config = dict(
    normalize_top_k=False,
    balance_loss=0.0185,
    balance_bias=False,
    router_logit_norm=1.0,
    tie_embeddings=True,
    parallel_block=False,
    init='uniform',
    lr=0.00517,
    warmup_steps=200,
    doc_mask=True,
    train_tokens=286800000,
)
Below are experts of layer 6 (counted from 0) of a mixture-of-experts language model. Rows are named router (the router's row for the expert) and show model dimensions 120-159. Each number is 200 + 40 x the weight over its row's rms, rounded and kept within 0 to 999.
After each expert's rows: a language model's description of what the expert responds to. This comes from a sample of Wikipedia text that the model never trained on.

# expert 6
router,177,211,231,113,230,239,205,187,217,215,274,108,157,155,205,173,113,215,269,191,163,169,203,252,229,216,203,242,191,242,169,175,198,230,185,184,216,242,222,197
Mid-word consonant pieces. Word-internal pieces like ab, j, v, ib, y, mostly in Latin taxonomic names in taxoboxes, such as Fabales, Chondrichthyes, Amphibia.

# expert 3
router,256,137,211,224,175,154,222,184,174,131,142,169,138,253,148,149,212,179,210,234,183,275,163,206,219,130,269,139,189,284,181,226,235,177,241,289,127,171,172,203
Numeric digits and spaces. Spaces and digit chunks inside numbers and measurements in tables and infoboxes, such as 5 ft 9, 30,000, .415, 6–0.

# expert 19
router,130,214,143,189,234,176,162,244,237,171,204,223,223,225,239,148,185,254,216,195,236,203,223,234,116,160,168,175,125,193,216,136,167,149,215,173,209,124,225,247
Initial letter pieces. Single or short word-starting pieces, often capitals, like n in negative, N in Nordland, T in TCP, pre, st.

# expert 27
router,167,263,172,168,201,252,162,198,94,235,201,268,202,248,221,222,160,190,157,180,175,206,154,205,140,140,162,214,187,246,193,229,197,196,204,181,228,213,200,173
Plural noun endings. Plural suffixes like s, es, ers, ies, ions ending nouns in prose, such as crowds, acts, landmarks, events, titles.

# expert 14
router,192,194,158,261,175,155,124,179,195,229,216,197,103,167,209,254,173,230,159,198,204,229,191,163,212,234,257,189,148,212,205,218,261,193,180,201,166,159,217,194
Table bars and punctuation. Bars starting table rows or cells, plus commas, periods and colons, and mid-word pieces like in in Clinic or istrict.

# expert 12
router,217,180,170,210,249,163,199,138,203,265,175,206,242,151,222,227,161,218,214,261,220,205,240,228,289,255,135,156,219,199,204,261,273,194,194,159,209,220,250,196
Capital B, M, L. Word-initial letters B, M, L, J, V (either case) starting a word split into pieces, such as Bachelor, Lindell, mascot.

# expert 21
router,142,218,182,152,114,186,220,174,287,157,232,201,244,247,232,264,165,159,207,291,220,160,178,311,181,190,182,195,253,145,212,217,197,197,210,147,186,161,195,193
Line-start markup tokens. Tokens starting a new line or quote: list hyphens in infoboxes, == heading marks, line breaks, and opening quotation marks.

# expert 28
router,144,205,156,210,254,168,227,173,276,234,197,207,200,143,197,166,148,195,220,225,166,176,176,199,199,203,282,187,126,205,207,183,215,142,157,191,224,166,212,262
Periods and e pieces. Sentence-ending periods, list dashes, sentence-initial In or Be, and inner e pieces like righteous, eighteen, foreign.

# expert 0
router,186,222,153,194,280,186,217,168,169,241,218,223,149,145,162,171,207,163,222,226,215,210,151,175,225,218,162,183,223,234,84,244,246,179,233,181,198,174,161,172
Separators and conjunctions. List and field separators in infoboxes and tables, such as and, colons after labels, slashes, dashes, ampersands, plus year-starting 20.

# expert 20
router,269,177,156,162,179,160,189,255,210,269,194,174,280,189,248,220,231,182,188,198,204,186,216,256,161,207,196,283,176,231,228,225,199,129,180,218,236,193,159,190
Abstract noun suffixes. Suffixes and stems of abstract nouns in prose, such as ation, ion, ment, ity, like reduction, requirement, career, ideas.

# expert 24
router,177,203,209,240,177,177,162,170,125,172,258,179,191,237,88,146,217,137,206,241,258,138,246,184,178,253,186,121,215,228,201,171,146,263,135,227,256,249,263,180
D, Ch, Br, r pieces. Word-initial D, Ch, Br, He and inner r or ra pieces in names and words, such as Innsbruck, Portrait, Avraham.

# expert 13
router,156,193,284,174,223,154,245,202,168,209,235,175,255,161,308,204,230,102,163,153,189,209,188,216,231,199,161,101,169,179,226,187,179,253,179,215,205,138,143,234
Endings inside names. Suffix pieces closing or continuing names and words, such as ed in Kennedy and freedom, ly in Hillyland and Willy, Preceded by.

# expert 26
router,244,142,243,223,176,185,207,137,166,215,192,192,196,233,214,143,175,271,225,239,217,210,242,126,198,210,224,183,241,275,194,265,119,235,215,146,200,241,193,210
Year digits and abbreviations. Final two digits of years after 19 or 20, like 2010 or 1830s, and capital-letter abbreviation pieces like BC, CA, IUCN.

# expert 8
router,207,183,202,152,258,252,158,173,138,229,173,203,163,228,175,166,180,173,205,215,217,197,200,175,125,224,151,191,239,170,213,194,210,195,123,170,150,151,198,242
Measurement units and percent. Units, percent signs and closing brackets after numbers in census and description text, such as %, km, ft, mm, per.

# expert 5
router,227,169,218,217,115,233,159,257,183,240,195,175,219,132,165,186,267,279,191,249,211,255,258,206,213,197,149,193,204,165,223,220,195,239,188,173,185,235,267,182
Word-initial consonant onsets. First consonant piece of a word split by the tokenizer, usually after the or a, such as r in radio, sh, pl, comp.

# expert 2
router,183,251,125,240,187,178,252,175,159,209,145,191,142,171,206,202,152,202,147,166,154,239,148,236,202,228,159,228,260,179,170,106,245,211,207,172,181,153,185,158
Mid-word consonant pieces. Short mid-word pieces after m or n, often in Slavic or Hungarian names, such as m in tomb, ov, az, os.

# expert 23
router,223,187,158,224,242,229,238,189,231,240,146,165,273,273,186,124,202,202,214,189,178,266,199,208,204,254,222,233,196,247,131,240,204,229,246,288,205,228,184,186
Spaces before numbers. Bare space tokens before numbers and years, and century digits 19 and 18, dashes, and currency signs like $ and £.

# expert 1
router,271,258,217,236,233,176,201,235,213,243,221,199,240,200,183,109,215,205,269,207,153,255,155,188,207,192,172,134,170,155,216,142,121,201,165,256,260,243,209,230
Word-initial prefix pieces. Opening lowercase fragments of longer words that still need completing, such as con in constraints, re in repeated, ex, sc, s.

# expert 15
router,231,248,187,245,186,209,111,235,193,216,226,177,173,152,209,197,205,273,201,172,232,139,227,263,181,206,270,258,184,299,196,220,201,231,257,233,199,172,173,216
Early word-stem pieces. Second pieces or prefixes of common words after a first letter, such as P-un-ta, ent-ire, rece-ive, separ-ate.

# expert 11
router,141,151,242,193,233,229,177,180,266,231,212,208,186,195,168,230,221,192,256,167,173,277,144,267,198,149,229,208,191,199,231,146,210,160,180,223,176,198,168,130
Hyphens, table bars, accents. Hyphens inside compounds like walk-off and wrap-around, table cell bars, and accented or Cyrillic letters inside foreign names like Bolívar.

# expert 31
router,221,259,213,200,194,213,232,180,287,238,270,239,197,213,237,210,225,210,121,267,198,132,197,205,234,208,169,263,194,176,235,232,98,180,213,174,208,261,179,179
Determiners, word openings after them. Articles and possessives like the, a, his, their, 's, and word pieces right after them, such as aud in audience.

# expert 25
router,173,168,236,170,181,213,193,220,235,105,163,231,218,148,166,260,168,131,228,214,190,132,293,171,211,257,144,120,263,250,159,242,134,195,231,247,168,214,225,114
Sports tables, tournaments. Words and cells in sports results and infoboxes, such as Tournament, medal, Cup, Team, round codes like QF, pipe separators.

# expert 22
router,145,181,246,206,252,235,154,275,175,186,246,205,215,160,173,176,276,227,260,158,148,161,146,208,255,146,237,260,182,180,184,182,227,181,172,184,197,135,172,134
Inner consonant clusters. Inner letter pieces of words and foreign names, especially ch after ar in archives and archaeological, plus l, og, id.

# expert 30
router,236,214,205,202,191,289,232,245,205,139,172,246,171,198,305,268,207,215,184,217,158,157,177,165,269,205,173,187,237,185,227,202,218,189,117,187,158,205,222,269
Inner pieces of song titles. Word-middle pieces like and, ur, il, ood, ight after an initial letter, often in quoted song or album titles, such as Hands, Hurt, silver.

# expert 4
router,185,166,210,248,241,179,155,155,167,121,215,175,276,183,265,200,218,163,224,161,276,152,241,154,222,211,193,201,174,222,234,151,103,160,270,198,242,267,261,216
Mid-word stems, ordinals. Stems beginning or continuing words like def, ext, ind, ist in consistently, plus the words first, second and not.

# expert 9
router,237,191,254,153,227,254,194,184,160,187,157,202,252,183,178,236,149,222,163,233,181,162,281,193,226,229,262,198,283,253,174,260,185,204,216,129,186,194,234,231
Word-final vowels, coordinate digits. Word-ending vowel pieces like a, i, ia, ina in names and titles, plus decimal digits in coordinates and closing quotes.

# expert 16
router,179,140,176,212,192,231,241,196,157,186,171,233,255,110,199,219,240,168,216,133,198,169,198,165,156,169,229,190,176,208,189,166,284,155,218,189,228,204,274,190
Commas, copulas, connectives. Commas, was, is, and, which, when, well, and adverb endings like ly in shortly or ially in especially.